Weights of a small mixture-of-experts language model, trained from scratch on English Wikipedia: 9 layers, 38.2M parameters.
Below are experts of layer 4 (counted from 0) of a mixture-of-experts language model. Rows are named router (the router's row for the expert), up (a neuron's input weights, with its number) and show model dimensions 0-223. Each number is 500 + 50 x the weight over its row's rms, rounded and kept within 0 to 999. Numbers have three digits each.
Before each expert's rows: a language model's description of what the expert responds to. This comes from a sample of Wikipedia text that the model never trained on.

# expert 33
Description: Middle or ending pieces of foreign place names and surnames, such as Dam-asc-us, Grad-ec, Kalining-rad, -burg, -heim, -stad.
router:520545403467484454506450580557531564459489489565491460516472501423487483452580471508488517436593492539382454487522507526407521480558478584526428524497426463515407499525445538511513511526513533502512495466543413589518549509519531524583540358660511434525522510506547479512469472463435534550525468461418412610492525532587540434594457505556438529428515558575467505510507529471562552414446541515510480439554489512514487510508571481460550467488435563512492523530503547385459442423510533405488477551491482430479497520516426446476481420435482472411441538532552478409405539559376437574501470537461605489477486412598479492517486524479529482459516489543474527488574476557480556581551
up0:478478436468456537487534427540389501539554545377475489515520517559513535512544512485509553452580420473503503479482447541581554447439519523476473506482510461492445552510435512526515453471427499557454533451454474508482480476568482566383501440480505510535448443554447583558485530508564518450590504464500485598643415481528469436515523503525479532489488574512453460339501541486516479520414553501483490428480498485498486495530460520476452538506512466411512461454569426526524524492451472531530444531468404521481538392449379491487434518585523525500493496536603434524545409414495475476463496436519559565538531514478494526544558557462482508589511527511486579483620573405356643495588
up1:421547498498633564498498529548518526462562510549503500581439520570545535433445442563509507582500486516445464492571475552405543486333527530510437534531500392460494494451452546522553550490485465515521511462423428453491463516600475541458597430528543502574485450528556550455498506515494421536507555492527439434561552530522500547508452472549433534511532545441503535559438492505515413535444545496452502466543458544601679477555455486523428471477507539562516591499510472479496470467472438549419505569599447506511583476482377513543489495520466484496504488476519424478509414505493550452521558517409554392497491475475543451466623545361524484522470506529550537485559434545539509462430
up2:602526547444546425465464539398489493493553502537533423486472410464436502414460434496540502439492577406460555540435502491462498530531431366463513527460520492510448467462653534613488545534452484478544466518516487501462488387543495477540434464512419508485539570505432412489476415551520574518439570522489475470529469486567483592499350516483491499454508529504564533492435466478408624499639410527475476469472477518557487492448498462459490488481590504516565535538500496496559539549616525513442515525531602471493447508496654516439458572514506523517495462482459492463498468512576543554568524566492484518470507518477577413536531493532473535498485578514467461414486469468405507568535
up3:505589395558498500471500472542494466487488514494444470592439565586479503449565493533570476475481552539457525464584493481463551557452443532545507563466505538385554458577459429532496466534449636500499517610513487411512462516511520522508486525528478452508453488518543528552483486441525501465483451417478490514416468423471496574393536495583467514510463543479498550548530420529518546406556539398471463533598485539535581484460563588500400508526473605491437471505478514471411521492495458475457500485531526455548439547424449425568443507569469526535465653513431480465351481509508505529367574492479539523485465494466489521554499463460461523480435539584536540372559416556500538531531
up4:447476438519482423541580570453596535420491508606467490481440530450430453521549567391478533579490532427517506490487507498513503489490508472515386502456598603525441455494551523612574499539509583455394490427416542465450541556479434549424440467598429418592437501548486506640495495459502465501472526492466478489539528496527519534560509471522517398482577480551502490549540463555465403526422463513435496467532451549490523572493532562488450535557413551476438442575483494508493504491535396544562573561466432513510531475545489507426525473417495556505511473490515562497530497523418453455481371555598476443525540462601609470438509531549486442464461501512552499504531542512477513461450
up5:627512521496480515475465428550512670498418549559548513638423537562523496537512520518491471498580464501555465550539444392400463511502472521553485570444372553540491496500466514430562475525510460508430519460489556485552501435483521567483550493503480553436567495502490459423545457414544449484532545507511555466524543478565517394435521499467414522413492543507468450487580579495529545459477476403531471547551597434487485520500538528528466509492497432415373479559543568467455514447483525518549436487487473533559484479556438439423501443509488504445519460469408414453430460527522526534499565492484493497544477508537464504411487475479425605503598625629499495466512481473458552468456
up6:502437464465479378474407587362567451502485506455523551503432468511454517519466532427516572558478514482433404480528529399505502533432469442507477488530489562457510549479456510550440619475434552498520485582521525456505481544543384504465483556397508513533590506485484491423579484475485419494381497536453498478441468559522529415522457470504520530533524513594499619565575521463585503511485468529436529589574526458593464527471382577476441463512467462545488538449552430555458506487490454539549486486551538449521435483569538494483541501420552450534500566523512492494535566570445504543499511484549564604444473495539405521478467501641461480426572572544509468552488431487508479572453
up7:541526451438474464424491504553524458497508520498539545490470478462514399502538517466522541348519489424419483563496513511512450529536529499524497566476437507461570496553450501550481543483463376514399485474513345516564505438455554517537540520575470520498472437652490444572564467495509572483484454498489571560533514436408623529484415557559454462509568565574523519466431572506562631493514496504550422477573507508523413478428490450420454479558415628481469447409541441489451520507491499546474582513514437453582452555511552469486512486483572491532525422501569504497470549460501454523485467557537562518446471442431486481461504562499499445508448495491414463559510397517515494588559
up8:525466486450518453534484449472541487541509421522492490558453553490470567337482451397475537511524538534507487539547563461521587502492488529593512440467507599460554509512544482558577386483521530616481509473491459464479468662533513437491463542448427516453527442525590541529453481450383536541469506479549441510609453507515506448560438497475500481490418542504512565534528554496476361551482474432439573508501507469610482441473586504492500550579552581463487488501523415439513513504571474476497573587490540490473488472466450512507493510455523624473540551407538484433449595456558531513435507491545495396485464503490452601409522511565481467483577430501464516447420492497531571502443

# expert 39
Description: Opening capital letter or first syllable of a proper name, often taxonomic genera or authorities, such as P-henacodus, B-oulenger, Pe, Ber.
router:479571420493543486447456561502425508473460482508499498500473478454499571494573453566489512426572528451450403587444552598534526549528403540560398598521488429414534534525391552553512474569431525538481531461441401555543559523492408496448559451534473418546509395582525571549448451423473485491513546493433422502430509514528537448526521433463501504383485516551584490506541443511524473407476501458444576457544547478497479524552587475474597492437489515502418560512540489438577532472603517507516502543595464557592449403453463425467464480423541531527500491443555526463511539565498474535507453517450548532467586468533448460431474563432472487517500525577493530505540499466477568554575
up0:455520474503457511498513561457523491433531483526428517405567430539474502524539483557433555404497586521515485509451526642550475487494474540540517563553576504488573591548499584572600314469407449467419543560545369526455484521534460457509467449454466446440553490458497527485584510486470488461614563503477536529506532581525532500502465506542511485395500476549498509405460495516510586522516472538462436402562513457497488428532534520586554520628499569450493500536449505552549411528499574480525444437576527534494480459541393465581511499434458533488487482398549521465485570476502491469404566483541490445438508454482501462404572506447553454485453487514576468508495492483515483571535
up1:517543439585527529541431460492452526421434501523466523549461529484459533370604545534490586464517561491463429449506501520488542522416494544584484522411483573464462466515500533512531421490418447536487511506577598575480467514541481451488529485576489568413543494644564575587439532480488446463466508512459534551481553483447575494440485575449426437530573468563554487497521528484612485485515462514511493404525595580520502474461521559449537513523512600536464541493474553491413545436469410380524476564521402507533605489532456517444456542462536465459578560463513445457431499491449454477523511532489532444421506468519490526520528636458486413445492538542494618448541442528538509521469
up2:575559460477495344505503463531512476455466466446505552494490545533481492418505640430579568511543428575445470451511478473521516511390459457532443501444546496504500487504517513522584538522455546462546557444510477527524466609449483521526575518595496513488534445520528543592463545496440538535529477552466584413538471447446542511419577446456522544478604417611481487532519465465505449490490465540564438498514483491482463481512482569474575480480492440526534469548588548489474513514412442490486480462579501519489542491464515502514511343488495461491507487507647473482424514586477512577459460540461515502473488466499486424447498531456443522484348620376515565532474558563476487519630
up3:511377529344466585544456450491446500457546515500490460490534487541438546546502435411481555553508477508506591502401575463540516536598505408520594550427510440492538448486595412544525491519395525454523506474384524458521445401494516480530539438455505405430505533480475516524519459425478533509474502497486482514495568532505495498432436518607502364560557547416452470525420541450469437526485539550566542431455568509532469543488476528515447453477526450427442553489505493525472520452498454498508572508496499446548500605528530540573523492479501426489492563491447389534516530485419489463574489550543503501587505614566532472565479497526601547524498496497472528463541550619439527597451
up4:519543434522503477502465549464457587570445558508387492604483482529501504449490578548491554525588456517404448488459502539569565528603417616460455538459596451470516489549491564500573554544461448502480587515579486523448513569588463505452474514496442501380448465530520480564413466475485536523512473503557532441479486581459490511550528606492455352457492461575497584507478498496512482458595536521528473451547507548476595473424475460396496560541452520491469421429518396519498498439532568594521487417479546485506489587444501493397550413443540468512497571515510485524396556476489568533453536498486426515497507538494541512454534477446436501466454485549469473408552495582449549494439
up5:437512457442462539508489469537520592460489535542467499453518522513516458423553551438358495440487504485589505553523559609510450552430530449590472493557426526569481474550436590497476470515480437594588460516553504517444509471515461387487471480495508501425420457496515529589429530468580493453501400511471464428477553431453508499497522410502488554362565529597560455481447558488525503523498528447442560506545511411530466593590540505476519560405544557463494621461477579455515532510484514419493442526536498584548532455454494477535381573509553528497522450556583483475498409533464561554432489539448520441520527482489566566458469586561478461508515491493488476560482552522516399551555
up6:503537505499535520547509452502442525480524495545512522492462474586480506456526459443490547477516465339604614523533414579489485543587595507465478442513459488551552581583542544492531541538554483478490542457481482529524506419467496492527463470443455459392594511509491562467439489497515453504454513422422473446568444487492583588538487455488498364451506485514516578442453508462532481488502455559491490434592538482477488435614438616562585471459530567536465503489549564497487445535564463501504534582474503423556482420388594441526430496547571510519528509460548462482477524543459616554454466608481503512537507463529420517510481539428500496451440587432565447490536518584537437567423
up7:512580473489547540521517437535506521511492517462476451450418509458520510481533516444496589426528447468467481466423550450547556493497548490475460570416536472508481486498594484531492527565474495513483496535502580535560539527605523461560459509458521495543437589488465497466374497450520426406537547488466527513456491501617458488435515602504534449526516585472453501487542475557470531439503421571507447478610580581650578401547573489475486541508535498566422500533539497581446563532510498495485419562479497496462542429592476471536574457410556459415418506452576432522535438507483490478479464526588452507458528529536417511475496505545382401510519447486413656511555444515526518566481
up8:564515556514483456610469439433433526502554445591434554468570482541525572565532506492523555518484474584420566549388508496398526519469581540463458536541562496557513567541474414549544417461417465564500459520514580464508560557564506460531527518417433548523473506567548495431473460544405532507595429349566611497484509493586544510428531481488503509539503472533574519454442534433548502505557462422482486426518544534478504532460456458540543526586411440471381499475471531415506527528491503504508551506464537526445548442495524501488449469426537558439554483513465482394543520574484511534478624495510500524457564438507466505456590501461516540497537537453503513467389551536521439604482

# expert 59
Description: Opening pieces of prefixed words such as dis, res, acc, sub, and line-starting infobox field keys such as - Suborder, - Ch(airman).
router:522579484493569500448477549432486500435512479475544516534455494483467537501490523507512493392541553463551420620544495480493472566587429543600519535512457527463501481457453525511544459576422488554441537502471390489484560476457473430448525508561432523537500450598558485547427514486417475461497578461456483517515474515549537408502530411515495544333564497557480558566553436464492468444417473455441435447493517518442459464531638525494579536425484485495438565577564527519462549458584519510539456488507507462486572422386446419454452499473528547419506532439592475543487479558500524487515400600502530520510541432496457528436501656548512460491483521510497494445482465549486598570522
up0:538486475521536470497411462528536488417511417494504460567388498464513484482534608530482492483467555452523435503445424522437529584409486535466463475520581511475502491487543542537483509480485510451505555381529395534511525440558456525522524612595515538439529440522516553499479534491469433432506456463468428482483524498572488490495483367475548524456463407485474567508569495540514499480534500471518542486524435501539392480560518570569606541474594539569484508571399630510457483510484511481480526522493560496527666485509480509457492528329518499497478481338435533483535482534487555560476484551578512455473538390484506458445505550525419440541515489443572565559458504430439506517513
up1:478598477591497466436466557459549500545528429504493511549499487511508531544540502563522490573455454567561411516547473470533512676542535540506456518501496510511525488558463542464523504518420521397411494480357443501507566454565541488506463427427573513477450445558472534542627460508436451589432474429442566469549465549500445464482481435481479447467446488416416538593529474506463480500470453539540441552504593431534563438495452533437593526529529577444407489520507600503426570533453503478508501499646437496626543457439530436503518498441579485483417534567518541502536475511371568466497494525462475466515517531528509428555483487470488413522494438486531491468532527539526473519478
up2:505501424519533508506475404543563440510524449484491468473518523468376587512493477476394483501515562497538422442482497536430480568512389495465492483461458543471479509569430586561483514628446459404546492583490491498498459498593563544611551511593463429478526510481541546484527499495556505416537528542544582595535578468556525442637537371505527342475497482595529496499481518558540498514481467461442489434551593544516460513478493508502532495516505471536576432498491556479510543493468475478540515442536416523475505434460411571446576416540521542418495502358483486499501544490558489496473500479532436442491507616430539433445580437452478544494513493449465471484489497539561462448458
up3:577491407381519543558452551466563509506473443487481481399495530503431519484474437423447504546486552511462486524493535587398535516514496439558460545510523512527415529468544542522567535527463357530507413476521510542459549455558530577599487493569466432583517466414463494491493483534531589425631525472574485506565527491424447489607422486598424413588450478516521542508428592495567504516474512506486471411572450531509562562410433650515499440453527488471542546451429490506442529521522467524516510530446477532513528563409496559409503499529556450384517459490537504515520537450515452512512565471516539471456475459553537484451472493443441535504493457552557444444524459449510553465414
up4:552468482520545530491451484547507539522470559510560503453460474474474503491538548570472467525476573563472454505517563598504581436513466522539458471507498588449410504562528593567495558463479558412480551380625620555545583439503500477441541514619469489448580458493453524536466527470523501474443552488618497421514483524444424507528469501472471470500496427517459492465470487525582507447510471525358458507527461539548548483521500537449494418537469456539476595519491517444480505444470418567497466497550451372539537493540425603525454481530619508533471452563449415496421554494529513407398552473488440442525547518471577501593427467490478533501504511559491544524416429553566590454531
up5:484555479603515391478461568501621501487556427563497550466463489402424512422522504484467523491486476496474512530582475526487488473375467613483483477515471545488502533577518554456440534510600563666498493411459506510455484542530424503487525481543379459465524501515520456466485484502501517503549544472412527598475535494538486448594484517550468513463568531575562563475496526570477500486445454495404489479473575462484502509582534553512547511419435454485481573430491560504525516511533524485399391434504461479534427519506534467543439531544472512529444485347515519437614453537493441564492567556466546540488488449554549499456527522436506510522537528651493588580464557557474513451542
up6:474507537498522531508555478461527518424519469480469627508414518422487450442495524526508525399479534471536543417496549499481548539467498456496530431442516572564535491545517565528499484525370360516452469455497582501544435453534510567502511479563483440567413526485491486483454404473520528455658585405472537474416610557507501527388497487520513503495465435581506557501520470560542513482569513442465452576503578480533579569535561477468532606422505535425517388467462519502526515485401410521581519501454504506429498555531412579549519506463557500498540498510486519515440411616432486582388529529539477539458461520521504460452466502518482533507487539581472524518593467488407482483505
up7:489501525491438532568539521525446526538537548512450524642507463521528612538537469570410539491481554454459535567526635568492429503529543506539411517407420493390524512517525454522449457479449457545421461464472541508561503471543520494551533484466412443452410528516549529449474430479457440424545426577548555532416553431512546508530537475488524544479365530610544433581444508482510465505533421509488543510511495518486462459461462490535472557497524454541504442432584453540513415458523450502502526621622412472546485470541523469552505550517561516535538551574518509424510489589534421461506445492470498519441505492573527411440406457557564395484495501432475524565564430485506480557495
up8:472522431495544487525514468541516537557458408554532520469576457452491504503520455503452506420530579498491510419492542497511500533561409494500481494462459513519343577593471548511495453562465527500515465515440536526469469471583601532610488493599463539512526546527484593461595506555506543480560536461565587530410517495486530591593425472533429369545536515529463458454450519545522578471517400512435543482448517533513520569535500468492583433535480467509539501464474531482454481450457413481579488518531480528542404466575523638440454585529530499472477585466622500502457445471567453442506547488508455361472515618438461519423438454458495563545440548560489546474527511473536493493458

# expert 13
Description: Common English first names and name parts inside full personal names, such as John, William, Peter, Dam(on), Roll(ins), often after another name or a comma.
router:504572453511535440468426585455417553484488448541488520601527440412482558457568505547454569475555569450401476480432546565504639522578397536550468567516472429387447540522383594521514451513466531536485545468523415577565551532570428508549561462553495427499501425540495553513488441402506508489546553456425414557479543519509501436575503489476474509455478556584568536539536502514575508423490500506461555401584555568497551494562487486448548476496439479481465549458513521437523529484491506515493498565512417491571455491450488501461512434482492512521555551508513443406435547567483482603553480484449587498396510510585524474459489502404448528428459526550451494438547468492436492542505
up0:537483542443520523492509551447519406528469532511534507515461516526522539587511439463487583530419529412438504488487569573412496495425568477508523525497471557398593440504578569526494505569466479509432483543520574474536464553464443461417445524586499511437456508483438538540386564488483468447572570453452598585480514427489548532476459480524515450521492481523548597522488439543507371469557474538507516531551540500565508554508500542534458533554466473588467431470486485412446527496489502521543417501404560404439604517371462513501522567536529504478510454507506537544385508506526562458502513471522422429484588457485575458412569488540495403534570543515541515407395457539454594556523
up1:486460479515509557408500445487533519506593536500436524405492497638486546465462514413491577474484472536587475476607605576514594515440418574464529495468455514525441453581440496499558388446472520550470487466506427539467575647434496530534529505498563589421476522472519539460483526526564555471454550522439551513547389561569459537494540467457435517554483425502454531519516423492390492482510469425533512504448544470475560456486497518484556541459515465490534517454499474502398561457532485503511495481486582444569619413562547479445487414498529504580479479446513475402538601529431622491479543523487560450579472544449488494507569471508480517525449460508514483495570538596516469487414
up2:524546467497450415541403566416487476487442534633513494489456517497496492517503484502434514490403485480425455540464500528492428444490566537516531456517424589509538631474510530562470538525507433474434446473470562474468487453513556447460443485489448539569534502506497515594546518542342441440474503459445422551611525449523525489551420450546457503393521502496521557528499539456578532530512518495477419447578556480493419589458438518503463430394453529445462526538550529534461390517472485513546510560463458441515544505419505455500579546528585478488468578574490481449528421578534506592573547563522577502452483543511580420419468524528531474486524531559461464555423469447577519539596
up3:462486520531487466595482516602457481535444401538452558577482511369465490427582597484435418486447538537498452564465516468440493514511487660459454526491625474461471512510405518475533492480451462523500495473504457488512539525516514514485535442651533458568494510480525563463532544497552492504549400389460457526490563579479499482555469451471460522505466532506563473527467496517435614472468499493575613432524471472447469495441568444513572451490400553527472479458459458505535522471601509441477509566476471472411472541433378529436530549526594511481562500519544466512390464546458483571581441494437492538470528507597463506517561493417493520508504501416543469464483519454606534508433
up4:482497529424414507464480523508493507495439460550451527499488537525437508565518585484526491397664439458522553451453464518435495561467515483479612603482527540620468502574510636516550481524417385545449500458457516449495491492510512480518496482505508405513479497458470439558529476491491472458489567428479491488591570484561460480519430560466592492505475508490465489519516486577462498543456569511519485486619455483436598525445515507460511607580617496501504507563462567444483454509499563442592520469453484490532521549428369531463475456543514386562465527547505505480548577463500537492409482587497446455472441532436524551543545469578443427467482430537559595489497532440557584538513
up5:508459510585454500638501515558457491504550434509487515523504511447530465492569571460453397534573541362495473486482455494494475545497506530490456447515453501505490572449446559484491523462465500539515540478513426560500568475539569495481541371606481575512491433475571541541493469497506551466469504443447503589516480491470481439549515484477356465465470524638531494471485583518465656421450459507486530488522571471501583487447490589419597482414483551485488494497431474459450529476486516453458529579439520560551525465498411572503542403539537515527443575549500488474554449631486465569477451504447514544443462515476529578498529495473519373515506518406488514573484493581581423417487
up6:546505456531549431514507443498468546440465494483432540561448558543464535400507484530494512455535545444485435544505545463441471535554396509604501465440480494456484575555506491502566411509380451509428569448517493589440536511473450422508520438603429514483510543596452564476552515503454499419506530415427523507554528481454511455443450458505445445394614518562485527507503504603468568458505365489484531552641534473448482493523516584461475530409466542477459502486591562495481485551529542433547494593518418511554550440435478454468497445377572458415481470502491459462468547523438486560482568535536511470476509533492409483415488588481507449447509464518574601499534470514493517452449
up7:479429510538451419492513466519555529493492400523524439530466503423563522533526536507442424473614576463424522476450481500451494585622466638482515542510468448529503450514413554519492541510473514485456565515476406573469518463512512450507559473554574548538445478522586515524546446489497546506500487415457440672519595555499413401649518516491505542466455559509447504545461552525470541456433540509491552470477468472558512606486492527457506462447451512473486538417522484532469530529508472468492548530431466505515539450541514492574518387461483508460568510578546429408528448542456366543574471485434594526464493490600558604480475525425541451508464578477492477539537477527540507513429
up8:538482450472494554483468556487452508479463480498413522476422532524481520462500425590482542520449453531454522519510552537488490566548450505459529486467420508497491547537465554447616450532494474518487432554484549449504502526452423582534450465645457425451459443482448524517534502498422456519504502594522427445439504634520499523497463501489554423406580496514594515567460462520447527467560328579430493467465613561547493550527474531555495525470554514407547545497542546450498603491500445480543470534527492386457606539526583498507471593536398509437564424547517506456423501434476431505573506476450554444500489484557489449462556505516477501553523536567447534452635538450452507555528

# expert 15
Description: Prepositions, pronouns and merged phrases in biographies, such as with his, for her, and his, at the, under the.
router:513507472609534474516504523493436525417435446559483529605515557404401506444501565518500523397501503486483497565574560483412571545554475567519376562457499456462492593527510472507547451550469535496409550499498481566495527522542438521549505545558415517475504501478516511515427424498501469478543483448441493478494473564494553433512460474510428506493563500528592573517446522543584614483528438587532606468533544466466521462515527523506580583433481566466503542378539501483442584441494469475522553533436516434510524434565431538429489451443548459505559539393529458443440549577458534505460492592485527434455566428518447485472585502396437493365467537544431530512535449458487517526533
up0:551516443541506442413447478442500479545511455678512469459504541479588506558572487445447532530498493434492462543558614482480465490481446389469483512501471528567502517582511460530589537602524612486546563447477484536403519460533428536518466521497468486449505487584488524466475393476500458456539542606472453572409491582514509506533483561585493446519501518520480483463494507522418517476494442564573486432498526498511369460535492449545475431542403497460502504510539460500539539436472486494427508472485492560540460524533467477630457545440529519457463541458499452484549564490479460436576470500416433460505432442539476404534524464467524483542486523705395533541567515443515490530447
up1:488540469440493323475491441486487455487612507578524611406473454546458531597545478422514551488638576497567456505436558532464448475497419538558588462440479462516363540486470515524503527425476529509520559502550436532376447448533560413549595480516446476565440469423502517540450522430477511515485488451424499510482494540601618466530427478570438473507531544450493523567482499479509446468419481485494498484509434601540443484544491480522515439517502441445545524577485502494380513562514504539442472495503506497476533550473567396441483463508542513531425481456529504544580451486469532533447476544567503497565473489551449488450479526617401541529578501461456512482550493472468547520524
up2:556520480430499453403455509380485493562618539523506503390525578511444496418559455516456488549543564575428473425513524475463484563490507470463550473474456448428516479457626506448519383539434513465485441460480555478488545550570536509601488478497570523461474601521538541520554343455547467459511567505521516556561501572449541410512596477433502479466497516528495508522436561533526543542576485523512439486466561530616570422470512503465585450580544551542547542474493555568535534411550413448561504508434489508494487437485467515548424456434495450423480460558478456485537475461593500466449526493461462478438372530523445447415496542475540482476444467511576544486529522457455555476476
up3:486515419523423507454451497432409432478526426501504498590457530455490629450568439493368444561568454508457455429497512494605467512472515469519490531573413530499497511495468462443568519486481529579437555518470458496539517528531511473503507580480590402432521409428601510511541489507525510423532513595369437522409537563537464506448519521394450431503468584499513483577477501510541511494438569476490564549572556552517452513471595544498505554578516505481421547543435506504453434526549473440588468599490499467586606495530469503493447539465489460473450540484507433486481587517483507503494532595456528469508436545454521441471393518473524441478511482521486528477586454643537534526463
up4:590455488508509552462432529518430543522493486498498575555531482485462516506506586532418460518475549488501501529439551460580548493533606646591532504529468491486520540531464539425648445532510428545565433447475459468532491534580585515568489514495561446400500484495580517555430474473511502478441527477513417526486463498507540511490541455396456529424540477600483502507437471474492550537402516440490436526497502405515581549520555592510467439486554479530509454471493536422385462484465433480531572519510519542491620475480570544441447597433449506374501518512513477529433527587564541536483596581446584525469470571509432564472452533466444439449531470476538432485515415527508469527577
up5:523438429545495557483483592584536517481451552534503543556546466453578510533558467595497503521393527519488479496540459421514498380485418420503504505482478501475476527518485480575445499478476361503499478361516464480475485508507483415556455445474511468513508457500560515517499451486523563477482530433495501523465496481468531441468512530413478492520398524589512583472536467426488545480574494518427451534456472437586407454540588469442549505602522566509461517562405559440548479526436502539469517511541465543489614403558523470448515468493467455565487547551519550482542487560540523536553543404541436426497509435475482331363468471545523468638519558483527442413478443450508505538540
up6:478452529529541523419515480541492607551460518493424483497478399570574500468494612486481527456534403426527538462465570508503514442537575582459469556425473500508414416517522468463508484536516453556550441527548463516408507478582520519553501517499442460385541539502425490417584504450565464559513498508436513485547476532500545455539526458477507525462559588578522556509459486511489465519425385497466491405407469459458520584564384500483425460491403472502524531501418531519388582422612568467460449550459478474545625454477502454602444568454569521489564545542462532543527533499507540525458557508515508558481526483473467516457571471559470527450453497496414476366526526540509458449445
up7:595573536440420544501462423551487607551571502551424463530471385470508497440527533497494436435558488490524511458483554650488458569453517431541504474496496485498482468493508504446573432572505462502436448505530492568472507512562518481523501520500467467423443542507562593494576569470433562507459464527437463442469447448480524432601546463495438506481483494611579472551476571537426471482568514541431498470503494557454456572484571534447475515541446558493494530529503506498451454361601531522529427523512444545559566535438446471424497416560480491548543561515493534528442602531441472498522501559280462489511425448462482549510477513526508536488491488515454485443626536538524498479546
up8:576510410548484363520471451477574544529522491447435494511539483513427471513517470602493578516524556480527522453523463525465539485472476584469429555510508581512500491517472469440534535399554530531400508533386462470545460474429552503503541544526440508512415505532471477406441451492514524499514552380442519578457459529522504489540506450453430593503437501489452476497610545486584567505546522490487561498575467666524506544575540549481469478426526483533373524514630423474556384422556539486482486547474480452489428567449516546475486478514479495424488490497611425465477495488448403482598463602440566525508557521463543463498462528448605507552570514528501490487482539462486527548481

# expert 18
Description: Final pieces of foreign surnames, mostly Slavic or Czech, often in sports rosters, e.g. -ová, -ić, -ski, -ović, -owski.
router:495535483525491521547440554506444499469499483565444556556472499427486535463551558548432543539547521495455453509511525545408578498434480581550446511494483515456469568591407506479561463500521461535503554424549426644471528570510486507625509396633536516496533475520546537530474524434418487523562506459445485580526501504592593487494440460525449485481496553548494486534476525526502497484444532509552561442564476519460556478535554528479573423503448545520453545408513525442453526360520520455477510560552435471568486525494479496397541502477487376488482528490518405371453577592442470541448494535456588429422478419508439462476533534475469425428461529513494544422532478493516525638530
up0:523484553458473487520549461467563645579524500412471538495449462551507634556439596550530575508471557499434486535574457539528482507472499473580459621548538492481367554525429481507509469468470445485517553529444561539404534498461557550519490513555403535487568397503468415499535476481484465408588469497489562439452459565520582441539523525506506480537430524533476541541558539531448491437555490510480477430494544526523577434460505635564520464444512434497416572523476595429483477440534499423502486555508575544484488476480490444466483460439477538468485479488461589451540472506543428568502605465474465588428510445457411448488465549466521495409467425473469529477569486589514499429459
up1:556568524488552511487494422420545493513517509580459556475523438523536513540508449514426473536489512400462531544576537551533550469516479485521496568513488482554519580469525516603474532506487468569342466473580484571411586590554492421441422500497523575420476470549498526494510501491469489505538452535444587593604511484512481521529405569534411436525516569498559524579554487565475474522503494450505507469570495470512567416426503478533516496562469484568453586431523544515437447467519534435491544575561457465532477468453431516432520503431454489509485518481524474474497540451413553562493419514603597560430548495431528458446574504433493385443441452569370553497524516430520573429550
up2:417539486681537536519475521472490547503490512449462473504474468497520505426444389453465487470474451491422513481551483502463485450429476450503488492466466412456392499463553534431460518576523571486572545467457645469460526557489547486517474621568458444477531466510605477422574463571509482575529513499620485501471489548480579537443488519451443519467455504451501508449480512500462583473518486478462531483524480512468465536572445537522487444438526456565522440459459515382453534454545438478435507536469558433487465510514555502491556545484452541520489571498519560521550468540529419534468549523520578444496426499604593454503598535531550669478525465455480578677491461506461522488535
up3:524429516496510474479438451454493470498491529532490556468435527425413570503553519518475503484397521290505463543591544484527608472515531498425535503542419465520540473476568457499461530545555475521542479471520441587607602491433464493501490485548443465569459484546471505490437486538472457471479553458445494568560447498535505365547519516494512455510486534566573505555434550471499509538454495529479528523526509502445514538537498642462547526591527538487454493464476498610474457569582469418501513506525440477524569463430573505567476438488546511434585516557535404473568596416423545558503452516513483513465600463570510550510467487477435416454456432522425470546580417523491585484435
up4:472414524495464423489434468435505481455456573464520461519560503518424480515548447436445485508474448418508432554550424433618467479497541525481397516492432494502524462497541443506427514519567526486508537460481526480440538490501554430495507544506466516433430545466542457415562459516598436496415580512547550625505562541455443558458502502461531421489597568433545535475556515502512505485464491599500545524472518474460495599605407487528534495428478457559530604419515543521436508526475507440479434450514493543531527494466642574491431461508500530499472488461514474510518505511575505478625362496483496496508467525430527599415596534410425479416478564482534600582492452482563496469496
up5:477431477484431506398445533458405482357482517536535437554411561492521495466525536425597483477569525479511479494442476412535550446537441541433485508502498524414485520488496498519579444586515541506506474450450512542495520532552459491447515514529550541389474483466455476600534522516590486487560489578386478597435505552446417525468555525463474520452580526541478454591573561525521565537507512543448461409579531483453605461477529462545533507355556444518540467508540461460579608499590570483525444569410598483430529499446476463459484590494481512479477590461477520451425565464521457485571546493561515434512556471499593513498562494531461483466466503557462460488484531411485444471458
up6:450494537537544523575490487485508528502479420515427480550429555513414478458543541540449486361493564517554517494504502558493468532458500413442507516505474493594452507438443560473608409454474492463453432396365410413534440398471466465570592492490494571534521511474545513559507399452424524512467494371512579483476517517499538501465568528495551534480474423453531519429574591506413529515451432552557482451515517556499485498425484443524448529519519593497463483521493559530466543527568598518463562415501456478452548545566610521476439508529519482483525464371555476483575489418496529579424481565468536558395500444526492569528510547499505536553460479467522554532589484507521522582481
up7:453462510486440484480459490504474544463529498622538519511533537573428501506622507596577550475456507538517436546478532435500505493495495526509488553495557475533450448515527542487436455542494526443493540497471453632467433492609459533522644472585455495436509385533464545464479399456542480466512551575481504502631499430558519526540474466526451556458498556484506481405611474468533428470529551516471464432421424470453528490550513466569493403510503447544492624440461406576542569431483530475539451489537522524547541466480434406430497486502539419598466486441480463545554562500526526527450504511478510482522464562449560459529553523536572610581451527525536444439540433454534565441581
up8:401481437495486460439506570450481481457505535466471542576494544478457490467494507523587478484489651469416572537453484528458424520474424557413504480478574454501546663522524503524472516434460511525428491467465462474547506429571429533470549458540497460591497560518420538583456529432519485537514542484531434572470529494536534434469543466585475611462493434497548456528635499487424489515557499529489500467491531497538627419497497461503459523515446426482387442573556503456444561562491415547514495543513379561536510496409486520418501519523529436545534486421462509589555557484465490512502503498496457542573485425431391488489513463584411466588508584456498567512538462526557486500526